Experts of a small language model.
Training: a variant of Muon for the experts, 389M tokens, 5942 steps.
Below are experts of layer 3 (counted from 0) of a mixture-of-experts language model. Rows are named router (the router's row for the expert), gate (a neuron's input weights, with its number), up (a neuron's input weights, with its number), down (a neuron's output weights, with its number) and show model dimensions 192-383. Each number is 128 + 32 x the weight over its row's rms, rounded and kept within 0 to 255.
Before each expert's rows: a language model's description of what the expert responds to; "gets" lists some tokens that make up at least twice as much of what it gets as of all text. This comes from a sample of Wikipedia text that the model never trained on. Tokens count by the router's weight.

# expert 29
What it handles: Clause words and closing marks
gets: ")", "\"", " that", " which", " who", " this"
router [ 85 194 127 140 131 111 138 178 178  83 106 165 162 148 124 168 117 101 138 155 150  88 101  90 101  50  80 162 116 146 126 106  94 108 125 131 140 123 110 167 102 125 137 107  86 141 127 102 167 163 109 121 109 121 120 159 140 199  67 160 170 120 120 130 134 127 138 142 129 155 142 116  78 131 103 124 132 101 153 229 148 142 124 166 142 171 118 164 116 173 127 103  64  89 126 130 142  99 104 181 117 106 169 144 115  27 143 152 150  93 143 120 152  90 206 171 119 143 127 123 135  95 100 165 168 128  99 145 134 113  53 117 106 131 175  96 136 140  96 151  98 156 123 129 147 160 109 139 107 117 120 182 190 182 130 141  98  33 176 154  87 130 132 120 117 105 135 128 103 156 113  92 153 125  87 156  94 136 199 132 121 127 131 121 145  52 193  97 151  95 142 132]
gate0 [ 81 133  32 166 186 159 116 117 204 144 137 123  72 116 106  86 168  75 128  89 159  88 136 103  68 142 139 183 154 178 149 117  87 143 117 184 126 180  72 146 180  89 109 106 148 146 137 137 141 110 114 147 120 156 153 111 174 170 112  93  82 180 144  88 152 112  61 104 147 123  56  89 116 119  47 130 184 166 184 132 157 130  99 118 116 157 143  99 102 130  98 149 149 131 116 140  49 162 146 119  77 144  82 160 105 124 108 120 149 168 118  62 158 104 106 107 166 163 120 126  71 127 171 113 139  98 149 173 112 120 186 115  90 144 133 130  83 115 124 101 122 168 114 136  62 111 201 123  87 122 111 144 119  82 136 120  98 113 115 106  69 109  87 111 123 105 169 122 149 186 150 146 139 120  97 117  97  79 110  78 157 109 110 127 174 134  86 176 145 157 125 120]
up0 [119 118 173 127 117 197 144 145 105 108  93  47 117 128 132  95 143 156 184 156 102 117  94 108  69  89 139 130  81 100 172 151  70  92 118 148 138 130  88 210 145 136 126 175 109 172 120 133 166 117 141 152 124  71 199  89 112  68 139 155 183  65 196 132 102 114 129  75 144 184 111 163 114  95 172 121 132 198 141 106 135 207  83 128 135 101  92 115 146 162 104 170 148 168  98 161 116 139 134 108  94 121 145 103 107 149 144  82 140 159 168  84  87  94 122  96 119 100 131 181 128 174  78  43 157 120 114 114 115 150  53 101  95 151 129 127 122  91 129 156 139  97  74 101 163 158 169 146 144 137 142 118 153 102 126 167 106  77 173 129 106 109  91 132 118  94 117 111  71 172 135  88 145 193 139  96 104 163 103 155 114 141 157  65  98 135  77 127 124 102 143 112]
down0 [ 56 130  56 109 142 152 139 129 113 155 135 160 123 107 129 120 165  71 180  80 129 129  96 146  87 137  91 188  61 124 118 163 120  71 165 147 159  92 142 129 176 115 101 113 149 152 153 131 141 110 102 131 106 103 160  96  64 149  97  92 102 142 143 122 129 149 132 149 140 145 128 108 147  85 109 120 190 154 104  64 164 159  58 166  52 116  93 108  95 126 194 171  72 122 164 136 114 113  83 152  58 147 131 145 117 136  80 123 117 131 119 120  86 132 173 136 107 169 106 153 133 108  86 110 139 129 146 110 125 131  65 128 166 135 159 144 122 122 134 176 179 117 128 106 137 103  74 113 140 144 132 140 139 103 148 136 149  95 143 127 160 143 116 150 187 140 166 155 124 154 209 174  88 137 116 141 145 149 142 201 101  83  93 125  61 147 151 130 146 185 147 132]

# expert 20
What it handles: Numbers in dates and lists
gets: " 1", " 2", " 3", " 4", " 6", " 5"
router [152 174 136 153 104 109 137 100 183  82  77 162 107 137  72 111  76 111 163 143  92 101 113 132 135 124 183 104 160 149 114 106 117 151  87 144 132 119 155 101 133 107 128 153 122  98 115 133 153 133 167 131 130 179 126  44 179 136 206 158 147 138  87 123 166  57 129 112 100 130 143 137 124 146 132 127 126 130 168  77 123 158 155 122 112 126 102 155  79  91  62  87 151 188 133 154 154 128 113 135 114 124 167 120  98 135 213 130  74  99  99 105 100  82 112 164 127 138 143  91 112 208 132  47 139 160  41  84  91 131  91 177  36 139 125 127 149 121 122 142 118  75 122  97 160 152 146 100 158 109 110  66 168 147 109 152 100  95 184 119 178 112  78  75 120 134  78 101 126  75 148 168 115 184  87 126 117 173 135  61 155 191 120  85  82 182 154  86 131 112 150 115]
gate0 [170 139 131 110 155 118 100 117 180  90  77 121 137 148 148 115 111 131 211 134  54 162 149 114  80 133  75 116  70 157 126  86  90 131  68 161 143 120 109 108 127  97 118  89 125 159 108 178 113 164 139 135  62 161 166  72 147  79  90 104 141 144  98  93 122 161  86 127 134 110 148 105  62 113 145 106 160 115 161 128 133 131  78 133 170  90  95 142 131 162 140 125 131  83 102 133 138 126  81 153  81 134 156 148 160 144  92  78 137 119 185 116 164  78 101 141 145 219 136  71  97 150 105 109 168 168 169 150 152  79 134  60 133 163 100  97  89 145 121 109 140 162 119 124 135 113 171 119 144  90 127 125 185  88 145 144  83 134 128 125 115 148 108 112 126 109 120  91 152 103 125 153 153 135 152  90 198 194 126  65  44 125  93 104 117 119 154 116 154 108  82  93]
up0 [157 159 104 147  94 161 140  75 125 166 108 170 137 128 129 161 151 116 123 124 159 122 132  80 175 130 174 116 156 135 110 137 149 137 119 152 144 189 158 140 118 209 104 155 123 145 193 122  92 140 144 113 147  90 155 171  65 110 119 154 191 101 125 142  62 122 107  95 105 143 117 114  90  96 190 111  64  91 155 177 173 127  85 157 110 150 108 126 151 114 103 167 110 142 148 167 109 164 154 138 105  86 147 175 117 142 102 122 153 125 141 112 141 106 185 118 107 160 122 119 134 157 141 128 170  85  98 154 126 116 126 154 183 148 190 143 119 186 106 147 158 119 130 141 180 146 142 124 100 125  65 173 102 146 141 133 126 196  68 124 114 124  81  93 176 165  97 144  95 175 138 100 119  98 151 122  96 117  55 130 104  89 154 118 136  99  62 131 135 126  94  98]
down0 [ 80 105 138 156  61 106 117 126  76 162 135 187  77 126 164  80 162  16 126 132 121 166  75 146 129 141 140  99 163  76 120  91 118 143 123 176 115 111 160 168  47 191 113  66 139 144 162 158 109 143 170 151 121  82 163  49 139 150 161 121 167 121  73 176 145  81 133  82 107 138 143  93 126 139 172 128 113 104  79 160 130 125 133 150 145 102  73 120 144 118 130 145 174 135 102 130  75  90 141 107  85 104 156 134  91 124 122 158 112 210 142 168 117 117 167 134  79 121 163 137 104 128 131 107 151 109 122 176 122  95 213 129 118 115  97 128 134 152 134 156 132 120  97 129 100 116  88 162 105  96 122 155 117 182 111 167 200 140 126 122  95 126  61 149 107 106 162  79 144 184  89 143 144 149 116 117 200 135 121 130 186  70  76  96 143 119 112 169 125 175  95 123]

# expert 8
What it handles: Infobox colons and coordinates
gets: ":", " 0", " /", ")", " •", " m"
router [109  89  65 149  94 106  98 121 113 118  95 199 169 112 112 127 135 161 140 146 122  80 160  90 194 209 125 141 159  97 148 128 128  96 161 148 151 138 151 107 142 194 138  54 137 143  98  82 105 102  96 162 123 118 164 121 158 104 111 103 142 176 148 143 189 140 102  92 111  69 145 129 160 132 131 152 157 175 145 123 142 125 125  84 101 110 171 122 151 154 172 127 124 158 127 112 109  56  64 151  88 144 113  73 118 107 159 116 140 176 117 127  96 107 168  87 164 118 117 151 112 141 162 141 148 166 154  99 199 128 119 139 102 177 119  75 161 108 143 141 152 185 156 144  95 132 168 107 114 117 132  99  97 117 144 130 110 113 140 136 150 139 147 107 158 154 123 126  97  99 162 123 118 107 137  93  66 159  99  91  81  91 133 109 121 155 125 117 131  75  97 104]
gate0 [129 119 140 180 103 168  82  96 130 157  89  75 159 155  81 132 138 129  96  82 150  76  91  94 187 130 127 188 120 170 101 154  67 104 144 111 106 131 153 105 144 133  81 111 190 127 177  83  99  14 100 138  76 140 169 146 129 178 133 155 142 122 138 127 160 118  63 142  70 126 147 177 113 107  46 140 144  79 154 129  81 174  67  84 166  73 104 173 172 129 146 127 123 116  86 107  86 176 159 111 109 170  61 143 112 156  90 141 146 106 112  97 122 113  89 112 140 102 130  98 159  79 174 111 121 118  90 110 131 114 114 156 134 113 143 125  81 117 166 177 113 104  96 125 110  83 116 177 120 128 163 156 156 130  83 143 130 130 157 142 156 169 114 150 171 207 132 129  95 107 137 180 156 105 107 180  87 120 139 122 135 123 116 156  99 202 138 119 143  97  50 151]
up0 [102 123 126 156 174 169  80 157 117 159 113 168 115 136 108 183 143 138 107 136 162 114  85  88  86 108  92 161 130 144 151 118 138 124 165 137 136 196 109 150 104  86 164  53  63 106 119 143 105 156 141 115 114 104 132 127 165 105 181 194  91 117 126  99 158 119 112 153 157  95 105 157 112 202 159 131  78 111  42 175  98  79 164 115 116 158 116  88 161 142 149 171 194 170 146 116 125  93 107 117 139  55 204 173 176 170 143  55 121 123 154 171  97 130 141 125 109 125 109  77 162 167 130  41 110 129 122 199 138 127 136  76  84  87 117 112  80 189 122 152 141 131 102  97 128 158 146 170 114  96 190 130 123  88 118 134  92  84 156 192 120 172 151  96  78 131 175 130 160 119 147 138 100 125 115 104 191 163 140 110  97 145 130 141 160  69 150  73 168 190 166 112]
down0 [101  69 195 134 130 143 165  94 122  99 133 102 196 115 102 138 152 132  94 149  98 136 144 139 128 133 129  94 131 194 117  77 121 153 112 180 167 138 123  80 158 176  78  96 223 183 102 117 139 111 102 174 122 136 194 137 148 162  81 118 142 153 189 165 141  73 163 146  79 118 111 182 167  88  50 138 133 142 115 137 114  80  76  37 169 113 140 105 118 121 166  98  67 145 102 102 154  72 188 135 171 116  90 102  99 145  77 163 140 113 125 122 148 122 140 112 142  76 133  87 164 106 113 114 138 118 129  99 159 137 110 120 100 137 153 127 157 114 177 100 139 145 172 137  99 107 120 107 121 119 152 110  63 115 123 165 227 147 123  92 106 149  68 174 134 185 129 128  79 118 203 144 177 151 153 180 151  82 111 113 124 150 175 151 124 138 124 122 107  80 185 166]

# expert 22
What it handles: Plural s, in, on
gets: "s", " in", " on", "d", "f", "ve"
router [117 157 181 163  96 115 116 151 129 181  83 123 155 159  84 135 197  41  68 153 173 183 153 123 112 139  74  98 154 142 126  78 145  62 110  71 121 108 105  93  86  75 113 110 142 163 109 146 113 151  96 124 119 201 131 128  86 133 151 129 118 114 157  76 104 154  93 146 126 108 131 119 112 153  98 109 150 170 136 140 130  81 172  96 145 123 122 137  67  99 130 175 105 122 127 175 142 181 172  48 139 139 149 143 197 172 117 123 145 195 122 157 118 144 182 162  85 123 127 105 197 111 168 103 130 135  89 187 145 151 170  53 106 128 130 128 111 148 158 111 147 119  71 105 164 152 179 175  96 125  72  69 151 158 133 116 120 103 160 115 129  83 154 148 161 121 161 125 103 129 130 125 126 142 126 152 134  81 123 132 121 105 106 140 111 144 105  92 187  60 137  83]
gate0 [134 118  85 136 130 121 148  91 133 106 146  78 165 151 181  99 182  89 105 142 119 212 128  89  56  93 131 140  71  62 121 148 156  95 108  94 133 126 168 128 125 157 155 152 111  58 117 177  97 104 122 164  96 119  89 149 124 176 126  81 172 100 135 120  95 114 145 107 209 115 116 110 161  82 142 124 148  96 167 152 118 145  83 119 138 171 118 114 166 118 153 155 144 101 127  92 160 139 168 142 153 121 124 157 139 129 101 184 107 108  99  92 152 116 113 111 108 117 120  71 181 148 133 117 176 145 146 146  99 140 163 151 117 156 180 119 107 120 112 137 126 131  74  78 180 138 136  74 172  99 114 132 129 133  94 111 117  99 104 134 110 121 167 129 151 145 137 134 171 149  67  81 110  95  98 120 170 167 176  74 132 119 110 151 183  93  93 136  88  76 135 136]
up0 [142 145  86 116 155 191 147 133 158 133  96 131 142 147  89 129 104 143 185 130 111 132  41 151 197 131 125  59 112 115 175 120 145 112 146 125 124  90 106  80 128 188 109  98 126  83 107 122 139  93 139 166 166 113 164 108 114  86 145 123 145 136  98 144 202 121 121 145  68  85 128 127 155 164 180 108 150 133  62 165 163  95  93 108 149 136 102 165  87  91  88 110 103 130 118  89 130  78 126 155  98 101 100 125 123  63 142 125  92 176 113 102 107 162 120 109 140  71 157 167 193 116  86 155  99 142  99 101 106 140 121 136 132 113 105  81 142 141  64 140 145  49 162 145 199 129  95 185 107 141 130 161 105 153  98 126 150 126  59 110 173  80 127  88 142 121 160 179 112  77  85 135 113  76  88 132  94 152 108 165 119  78 125  88 113 106  77 117 149 138 147 118]
down0 [135 108 144 115 132 198 105  67 108 189 111 112 140 122 132  75 128 125 153 169 139 160 169  92 151 117 125 135 125 104 123 121 129 121  55 103 111 140 143  68  90 102 130 102 146  59 146  81 104 111 118 122 143 132 149 182 121 161 171 114 145 120 105 121  91 113 106 165 200  81 155 159 140  95 135 127 160 158 100  91 182 166 126 143 132 107 122 149 112 120 150  98 138 179 159 119 165 149 151  77  93 161  95 112 110 103 136  86 133 125  80 163  95 145 127  89  85 106  75 126  40 143 158  83 124 208  95 193 133 113 182 151 146 118 159 115 140 129 131  93  97 143 126 162 118 160  82 120  77  87 136 167 106  96 138 117 191 130 181 101  83 121 154 142 170  83 113 163 138  67  91 121  62 117  76 144 115  92 188 147 117 134  81  92 162 129 111 131 127 120  71  95]